Below are experts of layer 2 (counted from 0) of a mixture-of-experts language model. Rows are named router (the router's row for the expert), gate (a neuron's input weights, with its number), up (a neuron's input weights, with its number), down (a neuron's output weights, with its number) and show model dimensions 0-191. Each number is 128 + 32 x the weight over its row's rms, rounded and kept within 0 to 255.
Before each expert's rows: "mostly gets" lists some tokens that are sent to it at least half of the time; "comes after" lists some tokens at least twice as common just before its tokens as in all text. This comes from a sample of Wikipedia text that the model never trained on. Tokens count by the router's weight.

# expert 3
mostly gets: ".", ",", ":", "°", "′", "″"
comes after: "1", "0", "3", "2", "4", "U"
router [164  88 121 129  83  98 125 109 176  88 169 159 152  83 114 120  88 149  70 165 108 106  91 102  81 143 144 123 164 155 155  80 149 147 158 111 162 152 158 154  70  89 153 109 152 148 152 170 135 138 149  88 121 169 139 173 137 144  73 186 120 165 107 124 107 151 145 131 150 173 169 179 150 131 151  66 130 162 119 125 107  77 131 141  85  71 148 170  86 141 125  67 113 111 134  63  74 126 118  76  93 152 191  89 155 108  94 141 117 159 159 137 112 167 144 155 141 129 109 125 153 100  98  92  90 155 154 185 161  94  99 111 116 173 182 162 187 164 108 142 106  88  74 168 185 155 133 182 117 146 101 141 137 199  80  82 128 142  95 137  66 139 120 153 106 115  86 159 119 118  88  81  73 151 154 166  94 138 144  78 153 119 131  94 136 112 157 106 124 153  80 137]
gate15 [127 129 152 159 145 177  73 175 167 165 183 100 155 141 101 126  62 141 119 181 144 161 137 180 136 154 102 155 156 154 119 122 103 106 153 150 171  58  87 125 163  83 105 179 116 159 153 110 112 148 117 145 147  81 204  84 132 180 133 115 106  96 162 138 183 128 137 189 189 114 105 132  77 122 113 120  86 149 126 151 143  90  92  97 105 208 180 142 219  83 149 117 117  67 126 118 145 101 109 107 118 130 126 126 104 162 123  71 157 177 143 125  96 120 163  88  85 139 145 186 100 105 150 121 156 151 144 159 132 137 112 119 102 148 107 180 102  46 150 113 156 117  70 168 124 126 138 142  90 114 174 148  85 124 111 103 181 136 161 132 133 156  90 161 130 127 133 157 104  97  85 139 161 160 104 120 152 107 141 126  95  94 121 134 111 182 131 143 141 199  93  67]
up15 [119 120 150 141 139 167  84 164 159 167 161 109 166 147 102 122  71 148 109 179 135 172 137 195 140 130 114 134 158 152 143 106 109 130 163 136 173  42  81 113 143  48 108 193 121 141 153 109  94 148  92 145 119  79 192 102 140 183 143 102  96 116 163 123 166 117 132 173 175 103 122 161 101 128 122 111 103 162 145 133 137  81 111 114 106 224 193 150 215  92 138 114 134  65 158  93 115 108 119 104 101 104 121 112 108 167 119  75 143 164 143 138 100 133 158 100  91 131 123 201  79 112 147 111 148 144 161 151 118 150 132 104  85 133 129 179 120  63 150 124 194 123  53 181 103  98 127 154 104  95 162 161 108 124 106  98 164 138 153 120 113 153  92 138 132 117 116 161 108  99  74 140 143 154 113 122 130 117 161 133  82 113 124 124 119 192 112 143 145 178  83  73]
down15 [138 142 120 116 116  94 213 118 174 109 129 125 106 138 155 143 150 161 102 177 137 169 127 103  72 112 150 111 141 105 154 180 159 102 177 106 110 155 126 123 129 144 118  61 114 115 152 116 132 117 159 161 118 140  88 201  99 170 124 156 143  98  86 168  94 136 177 144 161 146 122 131 103 144  72 155  55 182 125 128 164  94 145 145 120 112  81  68  78 128 100 117 145 125 139 129 105 107 126 135 189 143 140 108 167 133 114  90 128 115 120 116  68 126 133 139 129 113  81 180 178 127 122 131 120 136 158 102 159 106 113 170 129  71 172  73  83 155 165  85 144 107 115  95  84 108 154  98  95  88 167 118 190  86  96 108 128 171 163 124 189 138 141 119 116 181 164  51  79  93 165  93  96 190 135  45 101 135 121  61 172 110 123 128 180  92 133  97 105  97 107 159]

# expert 7
mostly gets: "Dr", "é", "Bh", "Ly", "subsequently ", "finally "
comes after: "–", "| ", "; ", "201", "202", "198"
router [117 107 115 133 128 136 124 109 134 108 162 163 198 160 142  90 153 105  96 168 146 114 111 165  54 125 123  80 150  98 143  46 168 177 103  79 133 124  91 149 125 161 149 136 152 145 172 125  88 149 146 112 155 141  91 110  91 168 121 163 157  78 116 132 129 115 136 130 150  83 192 113 152  93 134  99 139 120 142 159  78  99 149 184 105  83 147 160  78 104 139  91 107 167 135 107 166  98 107  71 107 163 182 124 112 150 129 137 178 107 144 126 109  54 111 146 121 154 184 107 160  65 140  67  64 115 178 102 122  77 160 115 114 125 109  98  85 132 131 132 103 134 119 133 176 221 138 154 111 139 122 129  73 105 123 117  98 166  88  69  88  95 144  92 140  85  46 150 110 119 141  97 175 165 124 149 171 125  91 154 124 103 105 107 112 139 123  75 198 115 118 172]
gate5 [117 109 168 102 150 151 151 115 197  77 122 128  99 181 174 113  80 167 174 103 115 153  88  93 138 118 147 205 176 169 152 187  65 136 121 122 182 151  80 147 175 148 124 116 117 110 179 104 141  95  82 135 105 118 136  66 160 142 127 155 133 133  99 126 182 112 103 141 139 151 121 110 129 160 132  66 118 148 128 127 104 153 120 120 143 148 124 142 138 136  70  95 115  92 140 152 109 130 180 158 165 168  97 110 138 139 143  88 111 108 141 150 215 150 144 122 131 134  84 157 148 198 133 128 117 122  91  84 106 127  59 128 142  91 127 140 145 153 101 150 145  79 135 181  50  76 101 202 137  80 121  71 119 103  85 148 192 113 166 151 178 125 160 172 118 148 190  75 170 135 120 142  85  78 131 112 146 124 153 181 152 100 136 129 105 173 126  83 127 168 144 117]
up5 [ 94 117 168 100 107  80 109 147 181 132 168 168  75 138 127 198  86 161 160  56 167 114 110  63 152 140 113 115 140 146 106 164 122 146 113 125  57 113 107 134 168 143  60 166 155  89 240 114 146 145 142 101 144 108 159 125 135 106 149 106  87  71 112 133 109 122 147 155 127 173  79 149 129 160 136 130 186 135 143 130 133 197 148 112 145 106 159 153 140 148  91 113  39 147  85 148 108 119 190 137 162 116 108 130 128 123 139 117 121 122 134 156 124 148 105 163 165 105  46 172 128 166 112 110 113  69 143 122 111  92  80 179  74 153 110 121 137 149 135 141 112 129 184 211  70 155 147  88 127  98 135 124 127 156 159 182 104 109 175  69 134 128 115 159 132 120 131 127 125 109 127 123 145 151 103 140  99 140  96 141 125 152  96 111 164 164 153 104 212 169 124 102]
down5 [160 115 169 116 153 172 121 169 101 105 116 164 134  89 116  98 147 101  78  86  78  99  62 123 180 130 153 132 136 155 165 158 140 141 138 114 120 157 118 159 132 114 110 197 119 166 110  86  83 112 129  52 139  89  97 128 170 117 109 111  91 152 114 127 131 142 126 166 143 165 126 132 113 128 155 122 133 160  86 100 169 131 109 112  90 121 120 150 137 123 155 143 171 108 104  72 126  76 103  99 121 133  88 106 129 136 188 149 136 105 174 193  83 148 125 130 102 147 110  75 113 113 206 179 146  74 119 228 134 160 113 115  98 128  78 143 114  33  99 119 128 105 119 158  61 115  89  66 110 150 114 128 125  86 139 108  93 156 175 128 130 148  96 134 175 155  95  55 174  88 100 135 128  98 155 133 133 161 120 160 103 113 151 137 127  77 105 101 165  80 223 127]

# expert 26
mostly gets: "the ", "The ", "This ", "this ", "another ", "An "
comes after: "of ", "in ", "is ", "as ", "to ", "with "
router [102 151  95 174  94 122  73 115 100 159  83  86  86 166 153  92  97 103 128 113 141 134 133  79 162  78 179 177  93 114  93 165 137 104 139 118 166 117 111 132 126 106  63 160 121 177 105 172 107 147 173 146  93 149 145 134 156 105 114 153 158 102 137 118 173 179 150 153 131 104 104  88 117  86 167 145 113 172  98 180 202 166  94 128  96 145 156 137 192 142 123 207 168 118 111 113  83 124 145 126 161 169 134 110 121 102  84 115 158  98 156 168 123 150 106  87 150  98 147 141 133 123 107 186 146 110 107 124  81 123 149 146 100 171  95 156  87 152 161  85 150  68 144 155 161 155 105 110  78  83 178 175  95  99  52  93 101 129 122 126 170 184 155 128 153 137  91  73 181  93 162 108 121 127  70  84  93  94 185 129 141 116 111 143 129 109 140 163  62 105 115 122]
gate3 [ 78 130 171 143  90 117 105 127 146 180 101  99 167 117  89 111 185 138  77  93  85 125 184 157 175 122 146 114  91 123 105 109 127  51 159  85 181  91 105 144 185 100 135  80  87  87  50 113 160 120 100 146  93 136  66 123 111 150 113 135 122  85 138  98  93 141 149 124 138  92 125 144 125 186 148 146  67  98 169 137  71 119 153  64 169 134 122 143 159 184  91  97 122 114 106 194 155 107 167 123 127  76 133 161 135 154 156 160 117 157 115 119 137 183  88 133 149 151  96 106 132  81 143 110 105 113 135 162 118 172 117  91 141 168 143 170 142 165 154 123 105  66 135 110 133 119 129 107 147 171 122 159 126  53  92 188 125 135  91 168 130  98 133 130 178 102 106 161 171 106 182 145 141  78  98 142 118 150 115 100  74 129  72 101 125 138 139  86 147 181 197 114]
up3 [152 133 104 112 162 142 171 133 116 130 140 152 121 142  99 128 143 110 162 156 135 137  84  71 109 192 128 175 130 162 140 121 111 191 139 168  68 212 144  97 148 120 133 172 142 187 163 119  65 139 114 118 115 130 142 115 143 119 130  96 112 178 151 136 139 179 123 150 144 141 106 137 120  74 121 120 177 136  65 162 215 137  68 197  62 123 147  92 120 106 160 151 100 170 208 108 130  97  88 148  95 144  89 110 155  83 104 102 138 124 104 147 105 132 149 118  96 122 143 136 149 169 116 156 110 136 149  76 139  76 129 138 110  81 168  75 159  89 117 177 127 148 129 141  99 126 134 138 117 144 166 166 117 150 155  26 166 156 122  71 111 208 136 125  87 146 154 120  64 161 102 171 152 136 152 160 141 108 124 161 185 127 135 109 151 117 112 187 137  75  91 141]
down3 [141  90 194 127  99 100 109  85 148 116 119  93 122  91 161 105 133 169  90 188 121  82 188  69 153 130 118 191 114  91 146 128  92 154 131 159 119 129 106  95 140 165 136  83 117 119 166 171 119 166 106  97 120 142 158  76 148 221 145 137 136 129 133 107  90 133 141 150 104  86 116 127 101 174 170 155 125  68 186 160 160 154 141 107 137 137 126  43 115  88  92 147  97  54 162  99 120 160  62 136  92 131 201 170  82 147 130  85 109 126 130 138 151 177 106  70 110 130 132 157 113 116 157 143  92 143 123 115 146 132 126  83 133 141 101 164 192 130  92 101 102 102 144 133 127 151 175 171 105 184 107 127 137 105 135 106  72 173 126 168 175 114 128  69 107 128 126 140 116 121 203 136  84 148 146 138 133 201 103  78 168 144 107 177 134 125 140 164 176 138 150 119]

# expert 4
mostly gets: "201", "196", "200", "202", "199", "198"
comes after: "(", ", ", "in ", "–", "In ", "| "
router [118 137 125 117 144 121 120 141 107 101 182 110 161 171 159  80 113 131 150 156  81 108 163 162  81 168 131 104 179 129 177  94  97 180 153  96 160 112 135 127 164 160 129 155 173 158 171  80  76 130 163 114 142 137  97  90  92  92 148 165 172 167  80 155 160 105 171 166 109  91 177 124 138 154 142  87 121 164 100 182  95  91  98 168 143 141 168 152 107 152 158  79  86  92 176 103 148 146 173 102  92 136 167 126 173 192 110 109 163  97 122 114 156  86  88 180 136 159 180 108 161 150 163  91  80  94 136  88 155  98 159 101 144 143 163 146 116  91 158 145  82 182  80 163 171 119 144 169 117 160 103 131  87 120 121 166  92 168  74 101 105 155 144 101 138  73  92 109 101 127 145 132 166 173  84 157  80 140 180 156 137  76 117  86  86 100 143 100 121 176 118 154]
gate2 [215  81  45 128 182 134 156 165 163 118 174 156 150  53 188 103 135 164  60 158 169  95  79 143 103 154 108  94 127 145 117 108 105 171  99 135 120 135  85 180 127 120 117 138  88 133 125  97 113 109 131 136 122 157  90 156 133 147 105 138 118 109 150 150 117 130  93  95 106 131 134 117 187 132  60 127  81  95  59 116 124 105 134 136 164  75 149 107  71 107 135 121 146 106 103 106 156 113  86  67 136 133 150 135  55 109  94 134 135  85 139 195 140 111 159 148 108 134 104 128 174  68 112  85 144 171 141  80 192 107 105  56  88 102 183 128  85 144 139 115 151 145 130 131  92 154 135 145 140  66 142 118 103 123  88 108  81 131 128 138 170 139  88 135 146 151 144 112  72  56  89 162 126 120 126 102 158 119 145 129  87 102 127 175 133 204 152  94 117 117 124 126]
up2 [ 38 164 197  80  89 174 150  95 126 135 105 125  66 197 115 132 144  83 137  84  93 141 146 114 191  61 118 167 149 129 153 170 164  90 181  56 145 140 121 107  64 147 177  94 161 112 129 130 110 162 105 109 109  82 142 151 126 109 127 137 116 137 129 127  72 178 130 165 175  84 156 139  98 127 212 161 131 116 169 152 108 151 156 101  68 178 124 144 136  95 111 161  95 130 116 198 143 132 133 137 179  90 107 112 128 166 129 135 154 131 113 121 103 102 120  74 167 137 125 122 158 171 133 144  85 115 164 161  93 141 117 171 153 119  89  87 132  73  92 125 106 138 135 128 172 141 136 161  85 193 108 133 130 112 155 155 155 165  96 160 124 144 134 115 169 149 116 144 169 152 143  86 137 146  78 173 115 167 103 146 203 160 150 130 111  63 107 115 145 134  94 151]
down2 [148  90 150 138 123 144 101 120 150 149 134 150 114 110 116 211 152 118  85 143 155 112  73 109 123 147 160 135  88  92 130 127 114 147 104 168  96  94  68 164 102 135 145 131 142 136  77 161 121 125 122 131 177 156 121 134 125 123 134 116 114 140 193 162 146  82  65 121 105 154 128 122 146 116 141 169  68 147 148 119 163 160 105 116 195  81 112 157 103 131 133 163 148  72  99 126 145 108  72 130 196  84 143 158  91 151  78 155 120  85 214 105 137 121  94 157 162 138 139 137 127 105  76 142 170 131 182 137 119 131 129 143 176 160 186 103  83 240 122 167 182 159  99  72 115 202 133 170 155  94 110  75  83 128 130 102  86 167 169 109 162 176  80 153 114 114 108  86  41 147 119 157  94 131 165 111 140 105 113 133 131 146 128 138 166 142 124 147 111  81 133 108]